config.toml
num_hidden_layers = 11
hidden_size = 192
n_experts = 128
d_expert = 64
d_shared_expert = 0
moe_layers = [1, 2, 3, 4, 5, 6, 7, 8, 9, 10]
n_empty_slots = 64
routed_scale = 2.5
lr_router = 0.00166
vocab_size = 10941
norm_eps = 1e-05
optimizer = "muon_variant"
beta1 = 0.93
Below are experts of layer 7 (counted from 0) of a mixture-of-experts language model. Rows are named router (the router's row for the expert) and show model dimensions 0-191. Each number is 128 + 24 x the weight over its row's rms, rounded and kept within 0 to 255. Numbers have three digits each.
After each expert's rows: a language model's description of what the expert responds to. This comes from a sample of Wikipedia text that the model never trained on.

# expert 61
router:137123147114127152099120134115077102148124176183140134137108100107131127157112119145107135154096128128117101157146156078131141123163116132132100112166108120153177183127132112163116095118143107161079144123140124113135158112124145170143177108136158126141147142164113122118138093151126136154124112169122155145122121073133128141093109113132150141102131140151136128098131130121133159163177082120144092141153118124122168117124131113121155122106131175164093140123155107071155152161089163143086122109158164130165140128170151127106100162141112158145130142152168158157149114140098128166
Description: Words like first, next, final, same, previous, consecutive after the in sports and release contexts, such as the next 10 fights.

# expert 40
router:157108144092162113161126096130096111112084153107135085165100111114116135136146121159114120160107114118093129150122111115133105092171137163110100158118131109112112190135098127174129135153137089132130116166118134118099123108148130139144148117146174137130105163131135136152145099149119120165139141127125147104125166118155154081138109116095166137128107171159136109094154104106151163162159144114172096160131095130142157101120106136123171124102136164163096156100130092114133133133087159134138104161158138137100136140161134135121139192133092158158145135169145156151155123141118139178
Description: The word the or The in nearly every context, mostly after prepositions like of, in, on, before names or superlatives.

# expert 24
router:115141125096146164096107076120114115149100152100171122140142111129118165147139094161105105142107109155139115145099123098114103142152111164139108135111133115126151190119153138140121151102101107134142122127142136111130180114154140151109153104140134142122153192141142167116159130150123111111140137168155148127152144085160136138110122089120115095126137150154123111117119154094201141153133140150152112138168142119136154107094123111127163088110094140166098135141152107123141120156065173153090124138153142149136122103146164094152098168122143120116112164191130101098139113103106133150
Description: Prepositions and month names introducing dates and periods, such as in, In, of 1930, from 1887, January, plus Born:, Died:.

# expert 41
router:089133169132145164167124122113137117145126138126131125105094142119138106204181127183076130130114067114128125120100141128154110141177138165153133127139133099099175141160148118130120098090145099126147142170178118125111121109130175121114117102116105131118110146120126128128137103111082108153141126157142130183141145127150133107126128091119140129084109092117115103133141142081126136138153134122121088146125175139135148102125137139113127117152119130164162145123124112145124147146094143139152100121152142124152112125174147126126129150149139087161104114162168141122194160127149131201
Description: Word pieces carrying a sentence-ending period, like s., es., ation., ed., 7., usually just before a paragraph break or new sentence.

# expert 19
router:119102128075137098176105134145074132189117167133122123131100108152119115170125152168133095153093082106139105145164140130170134104141065160121143100118113132115163143108117111170115082111132074109137133123143134118166128119153108144150153107129139152120086123155135112119124116125114116167136145111132136148132120106141123129140110154132207131091100125152105111161131141131159184109123096103138086176134097116136103117089181116161160139116134114148133122100125109133128135161086133162119127160134096120152118134150176141112113171111097141113126133145146139146150131112122129144
Description: His, her, its, a after verbs like achieved, earned, completed, won in sports and career biographies, as in earned its, completed his.

# expert 62
router:119131101114131110150108113144121139113106137093109110143081095125115119145174123172081121133113076117119136146079154118145116121134129134106121158117126150111152151155150115170113122099128108114108075184117101143140109139153136148137149103103132136111139184159097102050115137126112120152111131165112195128166173099126160138111122133097148106109135137135148123097113160164128123163124154141109105162137126093137125111110187147114129127109151155153145140077148108117125133127086148128099137144116154085119094133149179135134141161129111116128080156161121146122140161146124130159
Description: Second or final parts of place names and states after New, United, San or North, such as York, Angeles, Carolina, -ville.

# expert 27
router:126112173122138117113151126147102141158115115132139128121153110171118140167167130125097127140132110107153065125094094116183136118136060169135154135089117087075184163087177095150145107139172086115101095126144147139097140130114137115141124119133179150106137147124151136094163095141085135153119159153124157134123137125126164138122132110095130107138104135092135115151141148103130152142167090134164136141143117143134130118137127106177113103120148149122110162125103120158143120145099153165099083113157149117135080139168126134116123144117144146126098119132103145114148149105168147151
Description: Short first letter or syllable of a content word after the, a or table pipes, mostly c/C: c-emetery, C-ounterterrorism, gen-ealogies.

# expert 57
router:100127119130155137122151132123095137118127147123155113091082108131096129149130139120117073174085137146105124106156114120133124120150148196140116140153136086113153153126142116139102125141146124114157145136152128144133129101145139130124113116107135124176110158183121134107083105137083154131120125147126154161169120114199156080092115098110153136145150131175122104148115159165162106121126150162134132131186141129099174105097128124161112142115153132140113119072134097145130150154090135158139107146146124093136093133106113114163111136120130181153131125161184133133175122132127154162
Description: Middle syllables of longer or foreign words and names, including diacritic letters, often in taxonomy lists: amb-ig-uous, e-val-uation, š, č.

# expert 35
router:090147144108114141100122101141125093159110155125154106150108117121119134156136079141093104144112127114157096084112112105106109125144102148105165133128117086089165162125155109154136077094162101116107131151147127142111157115155143166119145166123134181139104165138129127118123131156099123138148105134172150156129107102124152113126098094105156120129106146134110100138133130121154165173145118164160108151163113116132120091104165126168125111138134176134122107109143099109117126133099148142081105142141113095133095141182152145150101144184152145147064163142142133149152151117159165146
Description: Coordinate symbols like ″N and °S, headings such as ==History== and ==Biography==, and line breaks in album track lists and bios.

# expert 51
router:137136139126130113111101076125116136133167130093153122117106094167111118168139137144109126211120090149152129129094087112121112129143098171100159164142111123113142201116093084148131129109121128098118135122124145143123151122192108128113167135125125117105119124127105092071118126132091158140138124147148128097176123086142178091145090143126113138146110164104104122151161138135129119126139131149150097139173118096167117135135120157133118124108122110156121100118148071146144163164110135123112103135159109105116094154170163166130101164148133114131118135128136121134178124111142148141
Description: Numbers and digit pieces in tables and measurements, including signed values and parenthesized conversions: 0, −1, (10, (6.

# expert 6
router:114126120079102153145104118176101133149140164155146111135126112117108142131100121110134120164112113109102114128099123115115114123195116139137138159135142115130125167141138107149147148113152136119149154103147137151158136128133117177118141124171107122148088147121143137094120111102063097129104142169111133166178093100107105115110087103121175105146117129163092140124141137078168142109185121137141101172087151126162095115116135112127131101138155157107141163114111089127129164140107153105125082127180108131096133149174148131134124146156142134156096114118153136169161164134116157153
Description: Capital or consonant-cluster pieces opening names and words, especially L, r, pr, gr, str, as in Lukas, shrine, Lourdes.

# expert 31
router:103142133129114138145139096110087101139128158099142094154116116088182144132120080153109126148102104139161056138141105114119150095148104151123149129107123061110146153137157113150159086116091109126096123177138119156146158107139153165125142164146130134121101136140146128126130119172101110139145163127111152154151135104159179114121109101098154093125135106115090112129122091141158141157131115148141123171141102122119141109114161143137119118114133170128129108105152094099098138119100145179136105155124108111128085134153144168153100120152146141140070161148167147130148143077135147135
Description: Capital letters and short title or name pieces in lists of works and foreign titles, such as key names E, D, Op., O, Die, Your.

# expert 56
router:101119167135097157133143088148115102155145141158145118159147091159124166135170124176134144145103111081131107119156107088128108136155141156127160138142120116139096172112094125120169106101147099120110155120162125110126136107142151125107137170120178133129120098152115087113139126152121172162108143177143143147145177118146145113098124100092150125117154159148094103131169139081151137116110149158112119156144156068147092128103140101147134133155114113126130128149097139138149127127137135141099094143123132117122087095123112177132115149160119152121134145148171114126163167069144146174
Description: Word pieces inside words after a leading consonant piece, such as com-mer-ce, velop, stru, and particles out, over, up.

# expert 3
router:142121159116141122148135078134089142162111170099143117118076076094115166138146149173118137147099126107127099167100132113115123098166120141146146153144121084126154182124138092151136115138131097096136156155170148106118129130128139154135135127128160116144103128160115148145176127115114145147103166140122155125113123069160128135148074158092162108113131162151155100140121120143130170149155121119145110157148086080162143110117105127138170139098134145147116119105132090124143139146110166146141137150166145104162115138137148137108155180135130161126129091165167139138137122125100166164
Description: Articles and possessive determiners opening a noun phrase in running prose, mostly after prepositions or verbs: a, the, an, its, their, 's.

# expert 53
router:149160148108091142101125138108112119157098153115127107175128096109131120169153092117150140149092152091148109148130146104136156121183071170134124140098099092138128129161151115140102106083137094118129132144140162072162153112137114133136136116096106144146125143124136124100127100176102137169136126131108157104173113127141148120128089124104130155116107172174163118113136166147114164151141121173168075164163102130137116120114149124158156117123139141120115106113106091141097137134098141105121113147154105088140100149108124128125191147142135142120103136155121125141168170132132136177
Description: Capital letters and digits inside all-caps acronyms and codes, such as ITTF, DVB, LGBTQ, HKBU, DHMN7B.

# expert 13
router:122110132080127098152123109120104094148088157084134106154117100118115126145167143145118073160114141092134126133105145104111120086154126148126119155128126124104134212148107121177100122133116103140126095135137136125115136099127143126135167130146162154134140148156134138142137097138127115182144160139118169134113167087149189116135116104108164107126133133161108120106134131121142150156128133118153100153143083135148160137108119148136160100085098155169121164082145108114157118151073165134148127133186143128129119141129144123137130175120090153158143133175121131174141134124093114157
Description: Articles and possessives, mostly the, right after in, of, at or to in biographies, as in represented Texas in the, his childhood.

# expert 39
router:120120142153138120129116138163116096154111158082167116153132160101074119146145115170093119144128106142131077105111137096137137113150104197133132125134087120114160157155097102173123091151142101100094122151170148144076161119160170138109137162091124125149134110144118155127139070123129130141146153162140147098134133085121145127145087132138150103099075162135138100122133131107137103142146146109141127155130111121119122104154168123146145129095140166158115141113141083080133154172113128103124106092118116130138118121138156126104111133090157172154113153171144127109142113116150129165
Description: Nationality, ethnic and period adjectives or their suffixes, often before government, Empire or period: British, German, Hellen-istic, Neolith-ic.

# expert 43
router:087151145109115141099128101139125096155113156122153107159103117119117137152138076144095102146114125121163095088105105105107103131141105147104164135131117082091154158127155104157139072094168102117110129152146115150121156119154148166118142166125133181133101162134128119125129130151096124136149112129165147154132107103124147112126098089105149114131102142129109094143138128122150162167149124168159111157164117119138122094104162127163128115140132179140125103106137096118118127130097148140086107151140109099137096148180150148155099144181153145147066158142144132149151161120164166148
Description: Sentence-ending periods and the word pieces that carry them, plus the line break after headings, as in him., season., terms., ballad".

# expert 59
router:086149130107114146100131100144127097154112150126151107148106114118116133156139076143096103151115120123163095096105104107107103124141104147102160131125119079088153159126149105155138082098166097117108129148150117140117156118155147160118142166127137175132095165131127121124129128151096126137155113120156147156127109098119147115124100088110157106128093146127111098136127127117153163176147123159161110156165108117138123090103163123167131118138128172139126097106135091115121121128102151147085102152138111097120096144181146152152101149196148144151066159144146133144151154114158163145
Description: Markdown table separator rows like |---|---|---|, sentence-final ". and .", and was/the/a in electoral constituency and sports prose.

# expert 44
router:091154143108117144105125106138129094158116156119152106151108116120123135153141073140092105150116123121159098084102106109104104130148103150100167133133118078089159160121154108154140073093169102114110126150151115146122150117153147165118141167125133182141100164134126115123125132148099124137156108130163150156128109103126148116127102092107151112128100144126113095141134127115154160167144123169162109150162114117137119088104167125165127117138132177139125103105136092110121128130097152139091104149141107098131095146182148148149107145182151142142063157143146135150150153117153165145
Description: Periods ending sentences, often merged with the final word such as s., team., States., plus the paragraph breaks after them.

# expert 36
router:087155124112103146097118102144125100152127158110149105158102118108110141150144085143097103144106114108158107100097119099104119135144106153091165132136121077094161152121141098151145079100162107108110128151150108140137144122156148156144148165135131162134102170132125125120117131174096128134149120134170147149141118098127150118118098089100155111119101152123117092142131130123146161174148125162160109157157116118147132093104174136170132115136128167143116104107142095125121120136098143141084111156142108095140099132178153151142102147175131142134068179148149138153151156115155172148
Description: Words in descriptive, quantitative text about geography, weather and technical figures, such as per, percent, mph, northwest, coast, slightly.

# expert 26
router:089147146112110142098129102139126096155116152123154106159103116122115138158135074140097106155112125118160096086105109107109101127145103145104159136129118084086157157129151103156137076097165099112110128149151116148117153118154152169118145168126135188135101165133129125124127129152092127133152113131170151155132111099126150118123098092112154115129108145126114095142135130118155163170150121166164110153161112117138118094106166132164126111136133176136123103107141099116117131128100149138085108148140111096136096145176150153153102144184150144145066159145148132150149155115155161145
Description: Line breaks after sentence ends, plus football positions DF, MF, FW and some sentence-final words in stats and census passages.

# expert 17
router:092149143112114142091128103141125092162112151122153103154101117116120133154140079136094106146111125122162099085103101110103102124141100145106165132136122085089159165129146112155133078102168106113108132150147121152112156121148142166122149161130134185136104169130130135122128134150098120135152113122165157155124099099121149119124098091108162112131109149127114102138128125117146167171149124164160110154165108114134120089102158133161132111138134175138120108110144099119120125128099149142082108140136105094139092141173151150144100146175148146151064160142156132147147165116162166146
Description: Decimal percentages in census income text like .9%, plus articles a/an and nouns after the, such as House, Ministry, remains.

# expert 49
router:112131159091130106122096080110129130149136130124140127145107120116145143203139096162108125153132140118122132121100142139129142142176111166098161173122133112101141185148111100177141102097095100105107103164185139111121101121143163123150148095147109132120109135132087120125145150115114127133103108120115173142130150081168113106135110119103153107119115091129112117125154109127134127139100143140144139172136113150136123100107160127160166089119137128131148157082169117094117140122118146121136134088159102133140096155090148162117119170099169159145121119188162177122151112142130170146
Description: Of, for, and in names of departments, ministries, and titles, plus taxonomy and infobox field labels like Kingdom:, Order:, as in Department of.

# expert 22
router:126147102132159159086126140132125130143173137136127136196106135110135137122163100135120132149107078113103127136127095081146127113167103140109130132075118122117109142123115101159143071103093115103129105139157154132111129103158148122123153147123158158158141167150113110096119079143092128145197151079149126155113130101161143078108107097099178117138146138161137093118121129144147156149129079125112135154137129114151149141134121126114161118137137125164133103146096131135142144104133133106110100128138100121155044151157104149149120152163120137102127115144116142134178091103117120160
Description: Short consonant word pieces inside rare or technical words and names, often in species or place names, such as b, p, ab, ib, amb.

# expert 48
router:094152142112116135107129104142128097161126151116155103148110115116116137150136075138093103149114128124150096094105108105106099133144104147106165127126122065095155156125144107148136073089164100114112119151147114144113150120161145160125144174130127180135100167137127124123128132154096120127157110126159150149129114100121148116126098099109146101135102136131102101142140134127156165171143121170171111162159109119142122094101162139160127114136148174141114101104136094118119128133103148138089105153138108100132096145178152157154097141184161139131061168145144133142150162120156162141
Description: First piece of an entry after a pipe, semicolon or comma in tables, lists and formulas, such as La, Ben, IP3, °N.

# expert 15
router:151129108087111139111145058142158136141106181130166099138107085140138106134133150120100092120099070092146140121156104110133150128134126128093135132121117114121140188137138114143087146134118121114154124152167109150126137122122114118118158118124174136160142155181125133059126103110080135128143136098109173153138091106130126140123128108136147122089104118134135102113094164108133149118177129143131138177128152087164079094127118159136133089119115131147075140109139112123108151119134150141118086123169108109145102133171157112143111104123125121116100113176146132141131140115162172158
Description: Plural nouns and their final word pieces, often after numbers or other and before of/and/were: members, people, r-ivers, direct-ors.

# expert 21
router:093167124139107112127131116130148091139142147163145112117110129103108121161132155159102101160119091149133113113083122095148151146171112153109154148122100083079153186119117128167112134097136126067137138168130169139123145102123102126105124114152174130140092109120138085098134092144113134122106130129147167138143096069116125114127120115100162141152127125150109107120156143154133131108109133129142154158110118131135127082120126176140162107139130168154113136091141121149086193117087131161126130170157147128133080102132159146138103133110136114155130156135115155132144107109138163189
Description: Punctuation, bullets, digits and unit pieces inside infobox fields and coordinates, such as -, •, |, km, 00, Votes.